Weights of a small mixture-of-experts language model, trained from scratch on English Wikipedia: 32 experts in each of 7 layers, a shared expert of 320 neurons.
Below are experts of layer 4 (counted from 0) of a mixture-of-experts language model. Rows are named router (the router's row for the expert), up (a neuron's input weights, with its number) and show model dimensions 160-319. Each number is 128 + 32 x the weight over its row's rms, rounded and kept within 0 to 255. Numbers have three digits each.
After each expert's rows: a language model's description of what the expert responds to. This comes from a sample of Wikipedia text that the model never trained on.

# expert 22
router:107106058127151135110142134100129144161088124168114145182068083111143193119142118106097141112140137174154160126122165107146107163118151103112179145130135173114135086153095123138156090145122147135133171068122110121152082078084097113122146116171200115142122109142107148180148108113070115119097150138131155126093112147118166134155062169159121128135094180045128082132115140085126136131109124130147113114098176164135106068210102117142146106116141142107109152206144109182117190119135081
up0:151094153159100144115118097164101134120142139113120073080182167179090085126142129142115128078137116184174153163092182206125178184140118096129165054126148089114140133198150095139120123124110118110149094085142165128066142161114057137113119097131196117144132164110125119105131129114113097128115107117142144143149137154117118145085141083134110096185161113105079150127077174173138130116183135149079100099138094108072115160126140194164114039127111144139075142153129134156092151113194120
It responds to: Personal pronouns he, his, she, her, often starting biography sentences, plus middle pieces of foreign names such as Vol-ha, Kam-al-a, J-uss-i.

# expert 20
router:111170079082129195156115139120150105143158151190133116173142180095131144158198165076157118158108123122151164156144164047116140188132075190139131045079114147210099144136145047113078058146168163119125151090124106053113143150095093192109148130150030117126159183132156154114047115098104112175124108110113129087121130085122158175111136152107145088148142114141163145135131139129097108141088086090106093157059074133183095154173083102127108163101170161099130125097167166111119113076110102
up0:100144128135113140156154126121121126142120164144150086136147111191142128129151194110120142119136138151116089092154162051154148131121125157099089128108101171153112109119108175189183120120181114175177082106121144080193150106128144168132116134073136126134127159124151096053174101102151101100168065111077140169138156137134100136083116105120178179126134119081172177145111092149111120106152131138083168125143113110160092146121139151111049138149074127133121159173170162115115091143180126
It responds to: Short letter clusters inside a longer word, right after its first letters, such as ur-an-ium, dest-in-ation, over-st-retched.

# expert 13
router:098097134133130087131128127080110090086147152117137099120186157083175135141119117116135140088137113081122149112088105153084133123156132107109177111093117180152116157074096167128112147090079118116103145146135094147093161118190166097128121220156147111068115103129136143153112119126165143142162147111100147075179156189178118066155142081146161089075109094110089114102158126151129164129116208114168088156095090093102059148056133124140103066118167153101086120118186092144152156119128166
up0:127133145146152135128147086169146125144072161153115174147079144187115184141228175189103157170101120117033170140101065120103112126151136107092193155089131141176109086168074101174165134086135152080052103101131117070112076138113158105143170142101094170084095149110107101119124169177192121169173124131178131102102142122165208087152104119147112117179123146177120167137139124107093169158130113124091116199147102158118120133149133164077117083102172121107116124098133109075142115112162114
It responds to: Digits and number words in tables, stats, dates and measurements, such as 1, 0, two, one of, 6 ft 0 in, 4–1.

# expert 2
router:198141150119165153149165101123083143165072067150118156117142095183139173081128102177091103152110100114155119123168161159101124101149191183124164200103171114132078157099107171135144125074094139129139141183124136098153125125124138123130142083131192186125179108109104096114148130137157162111144104174171139095156127133136152138169056046125133091109185200074125099092130126145124119116123157098088118125195112124104080123124184172127105137111125093132104109140094139144154078110159144
up0:163165092159114186077116162144135125130100122127052123090164138116106137135160083148160148159116145112119159151116140072061140179182090127108136084191114148107099147127125164167095120136107121122154117121142106093088135155128092161126194121077092124105129179113163137145167146133160106179140098147101102117128165146109139191163127130135119121127137086080168121152132149067110098134080097113156127124100099094112113087157073184074142142109108144152072103153093149125178165146076078
It responds to: Generic nouns and word endings in headings, infobox fields, taxonomy and table headers, such as details, species, Carabidae, Time.

# expert 14
router:173093114131125088130122125069137098136160171121147113091120114089112124142153149100135127129119112116150154160127118140113185165122163146135065160042071204153189139125168148083134099129126170107139217161084129172111138108114174104156130125145111120128138113110130124062163137167132095195166043155076177114127107170110204118131162145192187076101081097133144129179158142098090092178117082126180172170150103079152132197148084093165129087145102092085120110161140155155126154127104119
up0:073103111143085076199071160129126131105097163085178132157143094108161120115125122142115140144134159168164167142169180084108162130136121176141122094141156178153144146109145137217139143151196142133149078088132139130094115160132137178108117086104105107117112122120128209117104148062095142177106159129128099115166084149055078164167124117082108177115073089141164178119125141034154113094125100096143181143125081137150084098160115122139171115084109101086105144099164115112141114175078136
It responds to: First piece of a split proper name, often foreign, after a space, such as Al, Mal, Budap, Kan.

# expert 8
router:110097106115092105090101079165145144102152156150105099108160090112158184124080134113091105158065131119082126102091156136152135132166175159143053095096142110114136109169138196096179130122107119154143122116153123181176136101126105055184138142155096145191123122138116126198153112149142137147034120115139115137137125103174109162186128171149177050137180154122070105072116110080124148183139094080126167165160116147086096110088149063140120116079109120132063212169100123186139123121135116
up0:156164132149143138150141141156139117134145087126186163135139060121121129163045116169079167109108138172132174095096214132124107111103142154113148173118142152112141103160132108127109151116106137116139139147106152075148086106160138137101122176117146104135077048128132121138122099142154113102007153121096108022144102059127110143117062165146146106064135118129097110184105106196163158183127095205138127104123172197103134108126127126112170121159155139113119136092156125152102069114119091
It responds to: Opening brackets, braces, quotes, slashes, LaTeX markup and the first piece of a split word, such as ^{, (Rep, An.

# expert 25
router:135099128156153121148135145166108143160148160143143148127092107135114104113139119102135042153110109161156163133123173151106087140103133133137124145179153120129187137152110112142134099141167118116178119049154096156098117129103126145108149124151146091118140133124127114190176115144097131142195118084143137166080113126123104141168146086108091175142146181108177099100137119103163129097078106119140078125175244136145129114136142109140173131193097132078197083092110141145094128079117112
up0:119142121108149165133114135145066079137075093147057100145105132100114134082095120160148135172114074113171134116093074161081160111081134138120175140154134070134109114111108096125171077133114067085180183184123146154132132141119120133130165129133118143103127150096161142107119147144094140150107152112108057164104090174147118199138135100126087147205108094110132123172138115163083125107112158116139163123093144084150148131139213151102116133153158137166114177243115134144137118098171158
It responds to: Closing pieces of foreign names and words, often ending in a vowel, such as Diviz-ia, Umb-ro, Pan-ama, Delcamb-re, in tables and lists.

# expert 18
router:149103181110100116131129117111133085114130191119140120174112084120164146185140204127086116097166147116086103113117129067157142086140149123101089097101169144072075154157142131080140082131124140163106145177107110113098124061126129138125083100115084139119101108142159034096147084136129084149174096177126067159173126104122123151057206116113116113116124119123070144095125113160151165135142179159115153129114155124113125141147100132170140193154112221128148084075131127106127104153131166
up0:168140071135125102092123123123102083090099097138094178119149172191128143202156137138131143127107151165137155119139172091144167106153132102131138136101141129137121172136109170094172082119132099130148099196103128078063094062152136167146109135146184119103135124122168100099149149127040084157078123157088071159162142102169140137161182188145133124152129123101237154155153074132151121177124178125218146086090167093137127146053111118060171198199114120205146137151135151119190128111084097
It responds to: Personal first names and initials such as John, George, J., M., plus degree and minute symbols in coordinates and Thai bytes.

# expert 21
router:181098072117156132107044119134133137096110118101110127144141126122125164133087126162147130146078124190115106147164133132060104095132077124097160134150095177126091109088120171089160159081077071106116147156091177109129124174158112142107086136137146142173123128136152094092129169127055119038067094096118113146149157097151095125145111171127114134167112097134175119126169217111137157150111086087058104121095173174132170082055117119132162070151148086108128094154113126147102188168100131
up0:174141154106155165120134077146118116116092164128045094175169143134110159136128126113117143141113131151123106135146112143156151171170118130158137083127120176131152136182143188083103161083094128133086099115183170053116168178150139193114094125127084182159131176166123141099126148097183175105140100164157177128106136077145125136107107185083124144113135092175151090147120090107146158163083107148134044213112085164121125180143085138099101095145094153112080142126130103101114067139087142
It responds to: Prepositions of, in, for, on, from, during heading prepositional phrases, often after part, one, University or member.

# expert 6
router:137129176116143143168125177140153129118154129085109122078184180137109086117060134189179117158128120104080105118124119145165139120151128108138143176157067109059122145148130115106120144160098128170150086097092167097100159138069148090122140097136065125141169069139134165133079112150092114149089107141072135150156142084142154133167124120125080133165174043110154147137138132145143144080094171168098185149105144116184190129169115112111139170150196159126109152137155127127105138129199112
up0:120152075100100137098080101122147151090136130124125124133129160131102140110108097050129195144105154179146103162106072156139063160169155099134130159163147119136097127100076118106144110164089181081051115137146147082078067107126121123154127098070154120106111120105187145163158169087139158126048136148114112090064144144132084098102080149121105140115129101166125091147104159151158113157147126086143148124107202096150132179103139172123106127080082151181134132216169133102175147183162052
It responds to: Colons ending infobox labels or titles and other separators like /, =, |, +, minute marks, e.g. Coordinates:, Retired:, Rivals:.

# expert 31
router:078147138143094146108134123155161096073086160124118195091092038157095091006063105098096166066160133139111120124090207158129132148132118122119107159175164118172146125135140122135117128101121136129132119107206126153110100149145137098134097096166085131106100117133113140141083129123047179137137134165158155087134130180155160112104115152128103179104134149184119140110083096179141152040141142127165130069124101130095186147118093146136145120151112064142123138111132105102134083132112145
up0:162147113120121130145072173102143167120140131123111140094161151136187166094118201149094134109090110169137107087151138116128120146153145140138075165163131136131128097020136176099152111109153150172129137102152176097177129160144173076080066114141057147151131070118118102188133154172165103116116129129168126060093128077093152177138116161121087104126084087144073096170130154141124122110136181159128145111119076132145138144074162147189194134095181083147179078097168149150125085152111140
It responds to: Relative pronouns, conjunctions and auxiliaries joining narrative clauses, such as that, which, who, had, until, after, plus month names starting dates.

# expert 0
router:135224151130126074097124192127066133182063135140167176127084149114086054155130158155155107111120127127197105138164107106120115173115097127120170166132195167171131093110116096115131135140169147105085128131130149073149113166133163057172123135088152143161082128139120148200093154132186100151085134102130075139149105098093143128150140067114179130125117165102086124150119111044132137104142165124042157140096158135107126092139111166082112123123126146121200105082114117134170118139140141
up0:133175129065115143155075169117105090138172111171099147126094095149140144082093129071185106134134148095112118127142121118095078070126135094134126108132132159158166165163077180148107154148134143105148206133105188119154097082120164127106173098197158125129123099137062069111170109144125166123117089153158108103131143120119096176121108093129101139194167078089145139042168121178101149166119089091111207081186139114110133153139156095142085108131105113118068165173201139083127135100121140
It responds to: Articles and possessive determiners opening a noun phrase, mostly after prepositions, such as the, a, its, their, 's.

# expert 17
router:098080147195179142081104168086149093106141121134145145171169201100146136162134106173098112139123132093146128121073120088183119150127152108120125151165137086140060110123105103209096118096143134062146154093086086116160147111186143250118087132177125144180156143161104054107110110158172177104110148103128121177135147196062143090156130066111113125120117152159185178134142116145161136125161149144128126124186124137171157109172086182123129139107108115150122108127129133150092172158114131
up0:137106136085109156128073150176139097142123125163133092155110153085146118124117155110092096083161151119116081109113192169125147193095107132126065117129129127091104061106120111116050088082144154112068110163114187110129140157079138110219127117116102191135114128142085099151090155159085121122147171141098088093129078121150128154139135129186182134096111093112161105127134112104111054103131152173125115122146130166159128104158162127088101109055153079080177152137176108084178156185116128
It responds to: Closing parentheses, braces and brackets, title equals signs and section-heading markers, often ending table cells like (aged 24).

# expert 3
router:180077125143134124128160148115100156138128075074119108149129160099117133122121165194140118127111124151120151135126164117124157140107134022124188131186165083157104093131067109130123150145095118126178130094117086142112093114145098136110195108123132082114121160147109216184171121085107127087136150132128153110153126068173115131172101145121111165224163167081131151111110107078151105114121113155123151132191160089076078146171142088136197135128098060164178139095079141119168133162147168
up0:121132133116093147184091072167109074085110203114110121061140147180120096068113128126100099108142148137201145108160165093130096137162140173127129105154126127095100073107145194089169156113127179105131099160133134174135155097180108130109163098056153126166133133160081117147136201101104161079128140152143080107135081162157093162123126109111185231105116060098127128093150186103114111103191066181127114076155144145135078109119137120114106115152134102156125117169138167103062221129116144
It responds to: Word-piece continuations inside words and names, often inflections like ed, ing, es, or odd consonant fragments (Cal-ed-fwlch, Tol-ed-o).

# expert 5
router:082120145144156159102137147106101083149184110113150119141131146139166059116112153108143147117117150117137099119112122154125142134122198120121190145136097129101067107108192095142082162119076141127093116182108175142129142104128091182138123179204117109168090115157125149151103151122059145148095118174134141182084130170169143139119137185108092100064168087086135084126126125152085125099173099076164165155117124104182079115103184125152163099146108139137084163092138095094138165138104130
up0:086190176119152135184113154148079135098069146130156145118167093159144069180112071125174086109109169171150115084081071140135109163132050138164094191111118149169147127078148157140129145121109103137084099161090168183151063083171122113093170130099093159148053135105126110151125154180131084138120163201166132142075168097125116143115141141120166095153111102165111092159155104149076150107149134126080108088160113180170163121086106101113129075107199090139075137091167103118159103175180161
It responds to: Connectives and function words joining clauses or noun phrases, mainly and, to, or, plus modals like would, can.

# expert 30
router:187115119128069106133126124136119150120164134076092132140100116183103110137030146082115126155105144124163124137135104096107067113103144089137076116133127164123140111148152156144120104155093080083159137118156084204088122162079141160132098082143173125127132150153092172105169086092184080124126158106108128123109140204070139102144074093093120136114103137131142154150174146120132114119136123111190115156169115138133124137089140084146169155186166131105154138155114166164132068138138183
up0:114123122118129111153166107115117109171083157098176138159098168173093131085041132145107128115148118133098141120128150182132124168076205091175124116120131140066179188149153144131121121101107135148107065166090085153176130170190163166162098176112078146119150146126154060112158213120110155108138126144157108133099106139109151138110156081156128121148107118103157103113098159079164095063124101156143173049154124093093173108135070101136092079173137194149100098106178119104105099082143179
It responds to: Inner pieces of non-English names and words, such as Romanian, Icelandic, Indian and Chilean names: Vas-ut-as, Sigurðardó-tt-ir, Kumar San-u.

# expert 24
router:125169115143141078126141097131155111127138110109138147109076066168160170101143133181098125122169134180132109098111111149174196117139105141121223132109141090092153143101147137072118205119164157093130105159068165186112137215175044144132035111108145146160106151123114145068179087108134135145109188144106117106067153164127064071118090124120124134165146127159192118163163091124179143150108123133130086126102130095123066157188120142118161139096145186092111140093137119163088132171202150
up0:057164132137097084094121102159113057129048069116095082105136093096160124149207161147144087121129140146116170100196140143148190113097163125158140170110105120172061131087152105111147164132169113123155200119099115135115171127068123092098167176143149162106134100140136151099113132088146090156132138157144118105160086135154070089115103138162171149099118142116084141196141131111110152107193125067132137114169064124107140126152127139135090119106124139135168167138069150120128137116119121
It responds to: Forms of be and have plus it, usually right after a subject, e.g. It is, population density was, has been.

# expert 15
router:104090140100098156129120088060081122171131117101110114123107145084099084158119196100127134128110126117164105139120038161155127124175144104137148143094146137120177103099091172098137137127123100137099163134172092171148072116122162058149108125093171128142152140103100124137094112129139113137108142091122103132093125133052120108128128082130131152154133122120118175060080139152105140128182178201172154115111132128123098134092139123151166123151162120088184127175077088163147170114168170
up0:130057119079179191160141144124108164102117190191124137105127090089104146079155133102152145144117170099118116162148126133153202151142043080119130146101056090113103124061149130184130129116111119099124092120100150096158129221074118167107135160148095094131110113150113074108135185083101184169070089115122090170134118139179137126134131139116177135098103121103119151122162134189136123095136112069168132128056100144093082126076112118100104098074094100139142143151143202073133181135182158
It responds to: Descriptive adjectives and adjective suffixes (ical, able, ous), plus table and infobox labels like Total, Traditional, mixed, Succeeded.